config = dict(
    d_expert=96,
    hidden_act='gelu',
    moe_layers=[1, 2, 3, 4, 5, 6, 7, 8],
    router_score='softmax',
    lr_router=0.00187,
    vocab_size=8192,
    norm_eps=1e-06,
    tie_word_embeddings=False,
    learning_rate=0.0024,
    max_seq_len=256,
)
Below are experts of layer 2 (counted from 0) of a mixture-of-experts language model. Rows are named router (the router's row for the expert), up (a neuron's input weights, with its number), down (a neuron's output weights, with its number) and show model dimensions 0-159. Each number is 500 + 25 x the weight over its row's rms, rounded and kept within 0 to 999. Numbers have three digits each.
Before each expert's rows: a language model's description of what the expert responds to; "comes after" lists some tokens at least twice as common just before its tokens as in all text. This comes from a sample of Wikipedia text that the model never trained on. Tokens count by the router's weight.

# expert 36
What it handles: Table cell spaces
comes after: " |", ";", "|", ":", ",", " /"
router:482575530517545532435528464526533501499461461544531500496519510515499455465474479479477475488442515528499473495496460469479526480487533515510480505489517476501495553527502525476502511485533511506497492503548493468488512472477470478482493511494513490465502505516467515492506508517473495498478493473523541477507498518511486507509525467536461496467509464469501470509513490481497556525493469548489487538458491540477482486474514475529455519507473515490491485453481475499509511462526513
up6:472496503508477507564520467564529509487495515521519515509533517512506500508508506493458493506482487508467454474499490525457483486505492517507489515503474497594509507522491521469496497535502472522450504548524507483516523526492526457497494499495530471497465505580497541513505488520499495493507514543522485464546505516476499539521502505454506500468563494532511493499523494477480568491477479568494505507471505474518492511530513471483496483501500530534505488499508463497502513529500486
down6:525523530480544486466490504497458478482522509463468505474506479474474499520479534512511502511502481488478497530492526498497490489490497497502504483522487505505516509475471479500487500513534506510508489492463459495474465532491470501533485529550498507479517464474505460484508511541497548490513507485556470462490478490515529527476490494482520478485493504496418510503473507458449522531522543510474496436481489461525525461514539500537452478479492461472481441449511472481472478472505498
up7:508512533520469499449546560521489459486470557528519478496457510495496529462488503549493504448467466523508498487527495529502480506500471460511497476493501487438526491546486424518465526529520495497470487482511515536494534507495506522502546481530504459501472500530476450513458477506501508461524491513476523502473492492492482540510522523477481493496513497496529547473511533493506505473530490483504497521480517519509498539506485498544552506481498535475483496529469511519512477485505495
down7:493497506467520567490489451467497501486508519497478536498552489467524487512523477492454527458497469500509513508500451493473555463507507505536479508499496557551468526475501470501487451489523507540479471502466521515506527510469498505489527482550528482493479500486491483534500518514518521494519469523535533481497472556577482505509464471508493501501498446498459530496490439473514483532504499474476501490501485498509486477457497500508534486490471490482481480495492484513503480481525521
up8:449504468506484517538501486530526489477489478520480530472501514531529487509449522522448494474537482551468433498499524481506505521480522493489460484476540476489548520466514508497532509504490450468447507510470482465518564511504551473491527527504545516485508526536513491482474533514529523524539477505514500505505470529475489515530499498506500483482533518517526523521493525501480482526536468502511493506491534482487481465489533532522475483514482494528508487554499481490513524466531528
down8:492452511476458468583546499488507489465490473520544522526504517486543516501479549500478497470465489512506507517496524471554488470463475491531469467508527506488559494491526494449555489474460464494492509525515518512492487517497507470470489500489515488522516550487479501474517515516514455521547487491472509537529505518491503538495463479459524521492503474502510501499511542480494482480526522508485501533474510508523465493481536495534507537521519505489530515524533523509492542456503489
up9:487498475506528502520522480517491505473407476516499518492543513483487482506469484543536514439514488512505485505460496496497509495488512512495497496489513520506553461438509508452522498520490448485463525475518529558496517495510501443480508495487510494520535491505526506502489507488469442489510477513499518445506528514477515501504488445451489514487499472481499515511519470476475525503489481516469486526512506549530462517540476462522464482456494487533551488501490491504505491486536509
down9:483458475497535486506493499510496501495489476483511463498490517463526508497516522533527478507532476504516473511496528488473501516466463522520533501533504531536545456488506547419510521527497486491491551497489480518519497500528501507465515500459499504510508507549543539479493496509464449524521467482475462475465532544530542525502474498517481514503511473482494486542531481528488506523481511487491538504518524475541470487523527508463474466485508510504551510497541503472440524514472517
up10:490492504559503477453494498503532499509502494553479498450504507506566535473514494465514452492506479527513480502473481472471500508498476486537530505502475435519560478494497501514512566530507485512519499522492476501517517496531514522498506511507532467516472501504496472498497512508497523481507503445518474451480504506493497507476530460506508527508567461502516538547543479482471491511540500530454502497517481511566484483527485480489485500488508531431513485484481485483490510497492490
down10:512495487512462490475559512507524525484488496475522519507519458485510524496536501505476463508500518502489498497494474523532500493508512451505528495556543544518490518535517473491484503508518472481496484551484512433480520537522491485536507510452476544475515463516497483509537552509507508517528494513518501515563499475474540553473446499489488485517531463504485501530509528483486511509497434528541528493484494494509507505545511476529488543538470519529522501528468526491516485494494481
up11:482543477503461533475482466492532508481510501553469498493472502533508528507498480490500467500464541484493505516458508444488481451495512511490537495502532528486474457514502473483520475494523533503519519472506502475499536509477529448487495447518514489457477496512501484497490520487535496500462525501501487509500449516493518533489473477469505491489475507442504529495496464473500481583545507514495487515488446470508468446524481523493512490492449499495516486502500445485493484546523491
down11:495498497485499460501484497478517501482474451509464529503489483479524476488514491526513509485521536501449486527478495478488509496520489509480503483506519495477464509493539541496526496490491524505508481527534467519423501496479488481496457492494492505475534470496523538471530492504511500525519536530532493494511461473492502519546504493510481491520471544496470539499497485563507483528453498435519565458515496471466526539484480523483525528498509460436507470491459496467475503459529490
up12:494493521508502487493522523463488501497499510467549485511494500555470509501506465566526485516447491506440513491486431472503523507552473527501540498508508517492452545514498537532490464508499496517496500500517523473490490500535508525499514495516472515538484515497494509524500493545466531498519502518492534470514501511510498524485487495521453514489545535519549514509527480458529504471477509502490474510540511491477550513504523505527488532561482496510472489506447463492473466536458479
down12:529517488518509537514516523482473509549522488476470491530485480474496471518466513486500539468498471445504482517476517447484457525500516475488470503507474532523487488521480545454510486491489481506522521459490488518519488512542573465516555506481519522485463517525485496490484501490500530527518492507481505571527448489475502502534473482494476519477494476496540493512441511488467486529492527477502512508545511518524517481532466501548489517528499459501496487492486551471503526481494485
up13:484530499550529496462504545548501502498512521529546466475526513497515477490525496548516472502505527542509505502490463504513507523478501481490468490447509486503502498462476474506497509497500458500538504521478515516520484485463507476507489428507486515545498517458462458486489521495500513501451455456457543488519524485476513461505525515476485484491492443491504494507521459511579530508505515492494484478484528549544525518520518470486497459489508500484493517477525508486519467524479500
down13:488478495491499466556498506486471508506515517504537439463488526513444499484504517522484494505530520512482511516499500510517512528478479510455506528482484488490512511487544494555508513491527510500566505467512525522498462506461484499535515497446489529516478558456485528510503471512472495491523470474498501514508540529445550498504510537493464521491483503458487524507532523476517405474484504477530542474499497509523479511499511477480486501495507504506501493460477498490473474515550521
up14:474485517556500541474507502519460491502489463476499490511498491498518544446481514562508512487484526526530517504497502493522504503484520501502491467475503470526516503491493482530510524486499540497533499485528498499502494485484491454498505501486508469525501502505484456505501539505468513488498472493535555517499573514511515523478540497535477480551474454545511455531531511436474489491496485525533500498486503484475526513427573498493459529508503489520472506540481478519485513521527499
down14:471458469522494494504504497494478495533471498477510438513494481482478515511435529485470498479515481457522498518528517497528493428470534516484481553516472509491525473510522466485517498469517500519509489509493487492534539489474497496486508534539548478541475492471489508524478511522514503499473469521522501503491535496525531454558497486493521506539472490487514536487506513530513516480511480516485519529482550487481475505560513474501495464444503477574506497504495540510523458507501488
up15:442490469575527490483511512505477486494506502511492495500511498485491559460494504514482494525510480546517508502477484511519518471500507513482473464476513483546555543562517505537428520518518468529525503492501486485497505530474548471487507514513523496578507517498523476495485560527474511498460478514485529445496509518480507526503501481545476459525507494503519469508480512510514487506539501532514496482490505441507461525492511495540495501488498507480523499489522445494488498496501495
down15:501461499541517484527486565552446553505512483513545480480505480495526518482453503510507498448531489519486554504495514520510496450491519525488513517518517486527521512569527477474499541523494508541496537466498491504471514509472550468428511501531550505522525504501462514520486519477457460515521489488498513524515526510503533496524470474482498512505500507510513484511473529520491499468520495530496497519488542497499444486495481474512490463503509521487544493526511492503491454505506497
up16:470458532495479501479522445520456521515472543496490460485507495484491495464501518529515476495509482494528514502484529511452515494501482505511489475483474479453488471503518539448479549504477526505506504511450491529528479480535513498499513459484503504556500502511457490512468553520485509468499498471554481516464510495468500508511472451516455502502512495462513470461497473498477483543492485541449503497507477511527475516451466492520529515455519509518478453496509460515474491513528499
down16:529477527494494441521480499526476473491554506467490458475497487509501464485494493523465474510541513513500505499510469493479498454482482480482543484498531484485543494527475544484490505531517552495528526473514534486513515476525521507450469513509493550492498472500508479504482547514452547460479537492499455520548510490485478503489499500496503484451470494508495467495500514493463506561505462542497467522485472502501507534477463473535500500517526493490499526506498546533446496494530474
up17:490521525553477508498523534485472499468504464539532457468490499501475525492513495501509465517484488494456523477454479516477531524517478494504485475465489447461514512513494467517426495532548467479456513495469505486486516469489514518510503477515458503522485499519476453556501491478469513502529500504493524463510470468479484536546495488509505462508512492499514514526515472513523474488551478521502485504466506473508523498491469504552497453499451489465534475484502492492510450537507480
down17:474506496464498483507504506488523513493528511515508471474516477486495504530499504515530503517482536455485510523539520505496492516511528526494507493495479500497528488484475470528491573533472539501428522431497504478470490500492522539466522530537484514518483499449500477492515518448499540499506531496481481471513531513502494496469495512502463538468488508554510484495575483492494533475504473508548472481524508497474505480485557489498476535527483517490464478529514496539517483498567504
up18:501508495511551507529509517487479500509502549515515513492517525502526493492480509477492518477492463544518486512517532465463511499471506514512508476512517480509553512538434521513500508501468466502529515499488488479515494475522516495502503467512518502501477505523544512507480498532464494502487469464483483494485490528506502479500515486557545498463494458518519456513498541485505467530532488540491520512522442541534476519480510428581489476493508561486497512497449503474502541472469502
down18:497498498488521483488490471460514519557523481489508487467516490498493487531469483477502509503475488503486476470457516493511478546508469488482504566496499493471484474456507480515491456496499538489539494489501517482489455505488471545484455485565493492512511517514511462490497464508514483502488521491528478503496509492500473529496552547514489472524489515533501512480494494566527478467507510471504490542486485523513583541487544535532503532498455469477475468484484537479500456500487496

# expert 32
What it handles: Space before years
comes after: " ", "1", ",", " March", " January", " June"
router:495507498507530514465540454548567498488506496512494494512534515528521481490487439456494450500439481516475488487473471478473534473502547475504482486505485504492542514515476489467498547482511533521485522519519496500507527478503490503490519521502534497467502506531432521524512535501508525482482497456542528489490524506488485512523534495506493464499524475462535504555475484461508559484508475548484494507457484503472500500488533469508481511517495517487513475472489505447471498486482518
up28:494518480487503489481538488473437512500513520573492522485450497558484526470473502461490486500478497541500489483498509500478543475458513549482529510475493475493505473518497541496478517512499508478488525496500532507470502525500505467505497509479478516465517513442489482482473483492513509472483486475476507502476469489497485520518556511503515516497560515475502473488528501497512463482531513526488482497529451518513458450500467482516555546470492543516481493471463444450499499508501482
down28:505504461496504485526526481469518509466543473483544501505515529515540530494490512503449508449517509469502461532504553466473507536503499492519500502480520494484503513537522486481517475567516459485476534509521529490510503462531489498521479487509516483519481491499504524490496495512518472509525522552497512521489461543526517531530501551495508525496533512526572483539550512480485478495532450474509533477541469509489515528493497514446508497481510499529494488537494517484458542493511473
up29:481481493484502497502523461508498496512524553520523491518560485495506507533476504497509481505479451491470457502524509480456526490505528523478508481505498465501533529522506440510481573516501557520493545464462497507526511503494534529491488476496515534523434496530480438486494460498498538484513469487489516475496504491525525501531512507490489491502475504514522521521500491485500502541490522561503489500474452489474484474499492456547467508486447518476525467472492492494457508492461500
down29:511458522487520474468446497523525522465463519501516518467496512492475552526491486527435508501503538489520520542498465523481501443498451497506521537510480520484477468494518490492542454467502513503465500530486511472488497513489514478509523544472526489501497542509509465492511520489524505523493485520457509497515543496511485505488474480493507488428499560489482474514468484456518491452506484492557521440500494493529482525496476516481496484512473487530527531512481527523486484501524469
up30:504494482490536528464511466509513494498513516464499496480483484502496477478479513511520516491503438453509501533453479452495549455483467489467522475464499451504521488487536509462520501519496539487482501427540507485531515493496496483487518483509466501532492489468480527464499530504496541499502489487505508471497468499473500504524550520492464476517455487512509504538526469504489533507484485500506457480505467573492473470487456498511535510528493565505489503466457494474483462507490504
down30:506495499519515496510471470551474466484484485424488502499538515433452519472478495448528491507515510509474528501451522503462520471475457497466521533484511572510481544521499497527493495450523477510526500489461499486482507444504516522533509496481517516499478505462492484462528487534499474479527475514487502514522492500498528521515470511510509459480497555508502533537518500489519472490490530459513491498489474539479488491525474468535524523486517492486504493502498502539491546534475499
up31:467507514510505499478515527502484506475485491567528516524455499500552506494475469508546529475511537508449517503488514522503515448565463466480533518501530460525485530459446508541472523503515462505476502509515517511542489466472501468501543525503498473522488488478516543534501489497495534497493472494523496531493504480506505505504472524508466474536544470435452486519515491481518506490530455505499493497510503490500480470490496459508502462524496521472487488448509480510542497486501492
down31:477494462487510490490484542454465478512511489543505494513476433438493492480447517459501487494509496507497531485550447485492532508532498520466473525500518462499541526503496534516481463489488536480514495457457519499462539476441496523481486503580507479512479533495502493484496531514507497530531506523513503506478507530476508504489458512500524509569513497479505501487507507511509521482536491483518490455522481517519542525497515452491487515499547502519471488493515509503537491493484475
up32:498497480519497517547551513494525467497510510518513444473506535501469483506519467484485469514521507488485471543481532483470483514539580534475514479492491476481500478514479566505489480494542490505462466520512457491532525516482500490501570500504539481565506533525490460528477492554488514478514531512509513503539484532496463521498481517490452497511492498456523535505515445496504504517523481509509504496504479490439507489475496468488526498509502521479490518520476472474508512486507502
down32:475485457527505517524485526509503510455451480495508492473497552472524520470487506513494431524506510533472465539450490499518515478512513490512489493451525495553502486544506462544504470483552528436514493507533527515479500511482506521489500475535526478500484507487517495514526472502508511486533441487465529514498486530519496465494519546482483501518483509506494518524472494470537538515505502465524499498521546517523544465531527501516542509497494472471507540499503465488481492530505537
up33:519536526525509487532509456489541508499508511511521504486481513499511530516488495458496512499511505506497518479496480458503522498531526459522504496511501527507507484523496484437471493449547487483474540488518495470519508491520556487504492507519566468488492501505471540521490508506544500505442508465512493476511436482477453539547550503530462472489512507452458498504485497519483530489494458511489508503456497477499507520476492532462460465495525517495470471491477442504521500514484461
down33:496468490525513472514465520483476497542469508486480530444500486499484442526510520490444525493481484496480479466537514508505496474481509528511506512549481492467488480448474510499449509507520479489495469530481497511459521515510502537506521516520488496494516541444472485464527545457524453520514499477541481492484494471486504509494505482505536526500460495547512438510549492492487498539523514476479516462470467495468548542490489514491487477494502499498472527476493508458477498459480522
up34:466482538474502497483508503457516482487470516457473522531527535490494482499515532519492496494505507511513503485535523465466527511483541498512500497505490527500478493455463510496498498486521516487529435458528502520498514469500447530485500505471492527509516528524489507549504491458491485489494515481520530510472569498477472437485503501500504489534485553514513464515477476475550443476485508487515459476527457515445531480467548499492510491546511515499468505521456508503509465479489519
down34:496495495476490531472490506535498488472458487508512534488472493503476487497481525504533491509488487473513475509485495499522466487473541510496462532449565449493535500512523536495474531506467517483516504512506528513483468527507503476459486509505510517528440508510527511459477528555523479475483475535493475459492455471539516484513512511469486496548497494472514464469479501499473512489517463550480479485527548500506503451462492509492529496515508479529543484504545536513538505451516525
up35:508483497548520485459498490509485492490505541485519465489522508525486512518488510490494440517509474517518507514468497495425470537503510498515508506418509484484539530542495540525489481508502503515474532490458510551530523515514531462496498487533494527542480507532489465491492515498497514484547487466443526463498496504501479533506490504495485479492551491497497494519512504486498548548503456543498525491540480505505435476504502452537463492493491491459521495481523475492494519526513491
down35:476464519492515495476451543515518507503467516486498549478491504454517477479519538517478543522497518490473493524518442491467487507486442487544479535464467546494503521503489489489518492457501513495499484467495540473525519487541556470504532509435493478483478506521492470489522510484528550511503476517462509491498482518543502515489489506530465501463487528528533504504460522495477504485504502451508483501516515517494442523525529532496489497528469502537514525491514528541499478460480513
up36:476514513541507480507509463499492483496503501470501465490513508543503483502475499521518511505496538543471495463435519505527494504507477497470516496504489509481472498506495485503435491473519514494460506475508501486519539475504501474490497513545495487483482494481501477533511478535505478492485505485495506523536502450480481515514495499515464444448472496545552505546518536505538552544492447503490518521472475524506514567465518528497418502534445519512482480486524501500492489508493530
down36:521480470531446554501514477496503497540537450479483492512514508491545456475521471533512485501469509440510518520538513537524502515503476460479501520481511481508497494495543487526483510474459511515522512517511519484492515492517554518513429496459525506492532460504506437565475476502478483497508493482484489489512533478495492490529541509497490494536477510521533495509480493545534461528491479518507524470523491498509504502495505475506473540515504489519509493545466471550497462523522475
up37:499484499506484551445482473489494476493491507486487479507462517510466459502464483521501520503487486486530479523504522525482495501482542464484539508524484456514529520535480507458506496541514485479537508557469485548490477520503570493475490509530516482495475531516512499518458524490473537458483522472511515490483472527497520501537503508494471529492485511484474492465502487492487535497430467498478490484454491479450507476514532483461536454537520496507528487522540495502491490448517472
down37:528539513536443478473556532550531483552532461503504510440480504507491498520447531478496488491518512492514484463508474467503500515519503486495479494509471484503496482482498482547476487432507504498486481525464479500503492513490464498528485455498507521524527516488524474507527503545478468494524510510507504510536478495466508502469519483462550458496502504515523539522503517468515493494466545494485469485547523526536539515543520549453490488494506501483500517526502510536487484483490533
up38:491540486500504495442524516518529505502493437510540472484519501480491457525472519484492449510512516495461505516474510513516538493482514481476415501492511513518570508490503477506495495472494499489528535530501499519525506520475545435499506530512509499500494511513481523499492562493509500468471487467455511515523514490451491521529478515469535496449506536496502484508521496526508490505490474565516546505474549489538506492515513469521483508525455483508544522501515505502516466494501493
down38:519478478504486562491454533499487550507531506516471523516504492485464495460484485486507466484520539459480487532514542506503484500510460541531496526471498527466482483467496495519493473519492488527475456506531507521524536490527522522518500523492462464557457480532506495491492475471510509513525496506562508497524486492514522443518560506535481510502500519454480487522459503476512481455525556470512537506469526492503523515529525517528494471484494473478500503464477514504531487517525491
up39:501488446548497508488516501561495499497515519516492419494487544531455411468496483475514499469507491523548474484516440510486509449472494516492519498532489499447479494475518508487515497470516509496472478518480465488514497517509456489473531498502486499483490523532524514510495501498476491478537458515483515492481504513484467538511503500493484488470525495503543505509538504483472541520523482565472489470524481511534464494507490491475472497477489535457482501496484514494482497542481518
down39:503516522494513424490506515502534515456501499464534506537520513488507474537457518458510508448497476501528483512540477529489533497521431459528501506489494480537526497534489456478462479515523509496495503507535509491475534522517489502501472518482488508461504468470485505497509501490440509527502487510485530498515464539498494495490500488543496466523522500544485537491502523515478498513473525544480457505466461553489489467515472493462510495476547508516494493534495514537515490523484440
up40:493516513494538519501498450491492513485489499514517499500495503491512504509446504529481506476503529481465458531480516461495533483470511514502480442530513499530551480464508537480523514540495478509507506523513493551534503488520487532491514495530541537514509494490521524508505503501526483521472513474507442449512504512525508448536521483488527489513513513463495493542469486492490485583494509478480527503496516501502495509563491455504558502513471540495542506458496494519510515438543490
down40:543470545509497542498489499492500501528516501469486490493477435486497486463465504496488499484452454506493503486517481473514441464521528495472485532472522454462544522496522499510502518433509511456488502459530483545458498484474475515499504500503506531557489515478486454520533513492498472534526516487522477538518482494499500461504517503506500480510475477554497534480502535467463496519486527508542494494533533515511513472428512497509526523490492483516495476500533481491498541504505509

# expert 34
What it handles: Demonym and name endings
comes after: " |", "i", "a", "ri", "o", "ra"
router:465547515529560548464549506503505499509456488526510520498531510532511481486490491503463495473460510535500501491456449501502549469462543530503481481445521480498511534530465515471479495485546467502503502496523507500530539451478485487486523478523525500516499513514492520537492533508474500494499474463501507459518493497502457473537499498544459451486507465485529480509491481473545514493498495501468481497467513529474504477456509498518477496509510534486460495448468506485501496491523507
up1:493557446516512487479504501495514530494487531455514505549489495451508548476510470491511477494515530513536520497476514517500530475485526518583441425507479471474523517443485524427499502499507489509521503522523504497541496517500490503482459512487479458484488515517494531466461507510517499468496479475506509482495508489478503475526497502502456508514501495503490522548505462494538500513516506515492456508517495469528493513480534513441457503498476470509525490479471490474506492499477513
down1:479502499499493507494476523484520506509503530485496501491502478471481493507491464481525507549479492408503532485502534488523481516503487422516503488540488576508466481465508552536462484497482483489488499489518441451517501484524522474520511536529476496458507458518497531469523495467547491496505483516503493518501497505481496467448486503522495481493461524512517477489497502450494501517521471485487489501497474539513500463482518466504471480493523470471545468496481534489482496504512441
up2:463500500550534494509528518480507476516478511503513475509515482519507478514496495522497451490493540484525532487474503482507514486464499472513528516504529474540468502486537531438505540534482510486504515479494496522499533471526551483491490525487551452484439512454492507499480521504486501479490521437467497526533495521479503524458473505497508519479488457486479463505495485518516497475505499494483481518518472529487518548462510527564460509531501495475511483462486444495567498500521478
down2:461524514455462462478476499507499479499479486478504476503471497534489534443510496510514494505532465536501490535538518466478517522475476521529523517506491486513494485505482536452488486490494508523524485469474507519486573512545506444511485545515524465478470471480509502467500534513482531516480517487491481488507462537477510510460501513500540533529482501508489471503503506469415522536517500496493497479476517445486465511471504483510523501530539513480516491535492508536515540515516462
up3:476482494576505534493521505518502511501483485530510496466480576503503475515517511543485494470502528492456463465490456513492479497465532528498481518479548525529516466480533491458506488502509470539505482524487480488518540490499527502487513490551514470522499545549505537558510486461482539499498465485535490466538458471495469516526495473497494472493498485485484502482524471495511472523499502515484517498478513487475520482527491487500490495516472505509468500530511535485553547468539534
down3:454478493479524500522448480536510477523480480511501508507468535501504543515567471506523519484554469488462452514492512452494512487478533551493518531480487521471540466442547490491505504508487503486534505507507467482507519496488506515487479544482517443554524518492516498481528486486520513544463497474500500523465493484497547547469490483528552504502461531518468477463521501511517506536511515480492544506491502511476493474500501547489498485498510523501506508542499515494520513513465507
up4:519531457461473510487495521499517511494473500516499517469448508535469527493482520482453510487501524494489493520469487475503483507475496522467475471513506515492499470493525467473464487536474518501468506478528494509502465392507500543471483503466480528529466516480516525474450479488510499520472483463534492500488545497496480456518532498515478510504502525450519451526465520474483510473431508478480484481491520500502460509497488506501548534501491507457474497492482507477478513474474529
down4:516485539427482479473534511493533539464515526514491489530523517504494502487518504496485454518515524517515498454502512470442518530528473489513481496539509502504512495510528542517486495481481516510503488485502514539497499450471490561486495477486493472483455510492541459504492512482493481538496530457490513490510536543446486548509516500505541469525504529488489507478478490480437533472560495453499482479500477542535511520524503519465504463508501510480534470504482478493517499488521518
up5:494503482479522499477507501517475504484517490508489533521512496474561452535429486480533479477499467471440534475482508482509504481481524480495496498500516478506497512467460525495511543504523509487501518475491486509491486476492487480501524511514499459474436497519546491470496481538503472490509480466478534555473472478548521511503508492523500496490469488507506498486506453510515492503553493515510475542498520540520510462460492453569519486517462491470467523533488503515535527556492522
down5:488476538479498498474506483497494517483514420519530501491516449488483472472473494493562517505512491473515515513529491504491490517521468462530478479461470541486501479495507476502460465509489469515492489503535500464520516465507484541512541500500518466467512456504478517484517530456493565487473546484491490537509512471530472497509473520449482479455496498479489479478489481515503444451503527496507523477501500524495557506518545512506497485486507498500490528486538504516509535482450461
up6:492537497483490550493509518510498531501505475543502508493528529523540509510492475507562463456508539479490478493513497509487518511464502490504475486502498496503517447488535509481481525481539474527503537541487431482511519492507458505497506511521519479521504544513484536528514488489492508495482490505502488496561499492462484464496489494507526501495482454449520467494496497470540491513475507497459523465548491481533536448526538479510495519577495543523517493481512511517554508497491543
down6:485498482436532477531445511503509515507499524521494500503495478456541523538522483520459469480538465526486432525514485487503519503510528479493542519513510524515546484502509464481524537497536484521519505500454473492490526504486517521481498542491473460517522533506512513519523495452472493502505489478528477518454460514492472457539466468495515503494472518507484464496543470472522542512470541473493514473508520535520482491493473462496511500488525509507503506529552537487509527536481471
up7:504527485555487520516510479473549505495509505502477493516533522542482520512517521485498464530521461515506459492487494460492544490513515478481546469491507506513519461517523506456491503490511476524488502511539520504436564542535485541513546506495526480503488539504462528510495514513489517472519476506489514491505551526561547517494494470482535521507523544517567530503514446507525531512528507511494509482520471480494446517503502497468471491499522508499499536490490495494486524502483463
down7:456483555516512499514483479473509504445497517497462487535522525492508460529521523468507505487533499448521476539511511505507518474470513491513504458543459533470476514486448499485501486479518514498466532537460476513498497506533488465490497496527530488523532435473485479474512525535509507468544497509502493501519504514442501479462496469543486490518507492453457554506499477509471508534497530488545485455518497511535483523527485472520453495472485468515500503494503480525500520514521483
up8:515516481519512517451552502496501503504505511463526480519510472502501506494444492472517461490433509502515509496512538515498518483520506521494470524486478475490518553517473497477538491506520530484537478502496481489528495478479452536499494481501533524508494504496477532501520522494475490517532545544529469426506502498511531541514506478535505485471485509449471490515463471476519476514472512533500496558548532523480502474459523486504451469535534489479534496534480517496483537494486465
down8:489487482472494469534493470522504510533458500473481483513502520494496489519476474486528514501474526535514448470540510488530494520506467502512487477508488510501518505512493517536529465478544502502528442525527439489467494532518516527535522492485491488454512502536467464503480531471470456496499551566484469515482542492489488510483532492532551521503470473500541516497519523504487465467529493478500498490559503479518503465498543544478455521532498471496509496548500501479508491495478514
up9:503488541537492493458487491503483494491524474527483550465494541522451517491503504501504478523506514521490474462444477503491508472502496527496444505454518496483511498448529483482479487496502497541488518489500514475504539505474509479472532489575526502499462520534461512533479468512506538508476527463534490479531467535507472484568541490500467487476491484498496515527511531503452482489471497509475531527467449539472501493506510507507456489506470538496490507520511506494535521507535515
down9:442479526501541527509443450516543520512501539513490473494504525517508502558538483515525536516558490475500515518481475478492507529495526501475492542485491502511529508485555474517515503541475490520508511510468496449513511469520524474517467506477497430545503512494484513531509512487510506501504492468506512490502486473494515545496488468526501474517459531487501510476527470477493497510490509491480553500483535471460497487498484542498498479428481524494478512520500507492506491530476567
up10:499494512513526491508509479491499474476517522464496500423508544523502516468520507497503497522522476492517480485478482475474492505460464512546468498483494457501534533520465542518532492473483484506508514482528502474468514476483505503483505480490550463522489515526473470520480499531505450487527492534505501492535521521453483497563537514494517452512514533472505470548460460458511474501483499501529542518487514533535536529519452490491475484497522521479537461474513468489473531522497475
down10:518514518505543491467502514552483523510490540516546527491493525457533475450482477514545514496547478509500530466507515469528460554572464448523498471505468457503484501489502499477515504481510487503517494463527516509488471493476529484521488512506493421522487489509530460490466521526525518482533497527517478506496526499484489536509506519539486471527521501513508515528475542469514505518518516470539539506498464507526507517522495523522509486505506489525492494533483515447506545524515509
up11:447476475545533543493492501491512479516487496492442516487525509497481486504495448506482496514499454507507517544494466514449489455472537487511479529450522515523507483478493507477523522448458496492475504502520445485518463486526504463483506442521509502490494504486513514594511459510480467482471500504474548514485490481511478515527505481467516448524508533514512499483497504532483512498465499480485466510489510493460504495531542503506493504493520523516516456481499489487541522462518499
down11:530474516522483447481518448526478501525459435487481502514475507502513494501541522504496500521502511488471509516539520498497509490471480513532544501469523501502517484498463525490538486478453517506531467528490494474523488499477481546476475528492482497497540522508543478498518500494489500530481507465478450503483506537531505559479572501485511476493467469513444525494519503488503516492479491508510520471476466483482500540489515512509531482499490456507513569545493516488445489525536525
up12:474515507490517443506530501514493517457504483541459448516532513469572540480452487551492496458480496532448493508466531554492479519492548495533489458515503449459505467469485543480515477481477481507486485496543494511470512506472490508482475504494493536488511519500512492487483519468488473471484488518510492511540495482503498463500512499456466492539521469470533489481472484486480508512508495495496482533484474479476480439474453483452476501513472498477486509516493494517483496518484503
down12:460520478512519556493493487520522468516461510509506528474508527441498524487474499506500496522460534425514528501470471488493472510470527498512501488535528488513462496471523502505494496490465491499505483466519491485508544477533485435527463507504525501540495509475532505486483488471497483524565493506501507557459486501498530512509507509523560544522508478510511522525521477475516487533513510486534500521520499493509481537512546514531475492467534557522472537503479501490515505538481531
up13:508541505489508504499524503532487490501486509518488503465505566506494503542469524489505513470497541484506487508526482495507545510468532520454488495508505470525464521516497481515482498488504493526471498541502510490502501501510471523500504484500562497505461486549481496527470501490545539505498500536479487516578506500496462443496489490477461477518473485491529488478497477475495485513464523506478465457476523442478508473587557522525495531484541493524528494493468464518500514476488480
down13:477514537487538475501474494507466499510488490498532531522477539498471510513505492504513442523567479526493541491496496472516492510500506510477506493474476500532542501475516457486487485464473464518506527495524485469529482470462512526524506525498509502552484493528492494520496495511514513506500409459531482523477471527467486470524519444487475498517518506518485517479495525495468522509510465482504508509506449503481508500472437490495492507527508530507486509558552574482500492526500520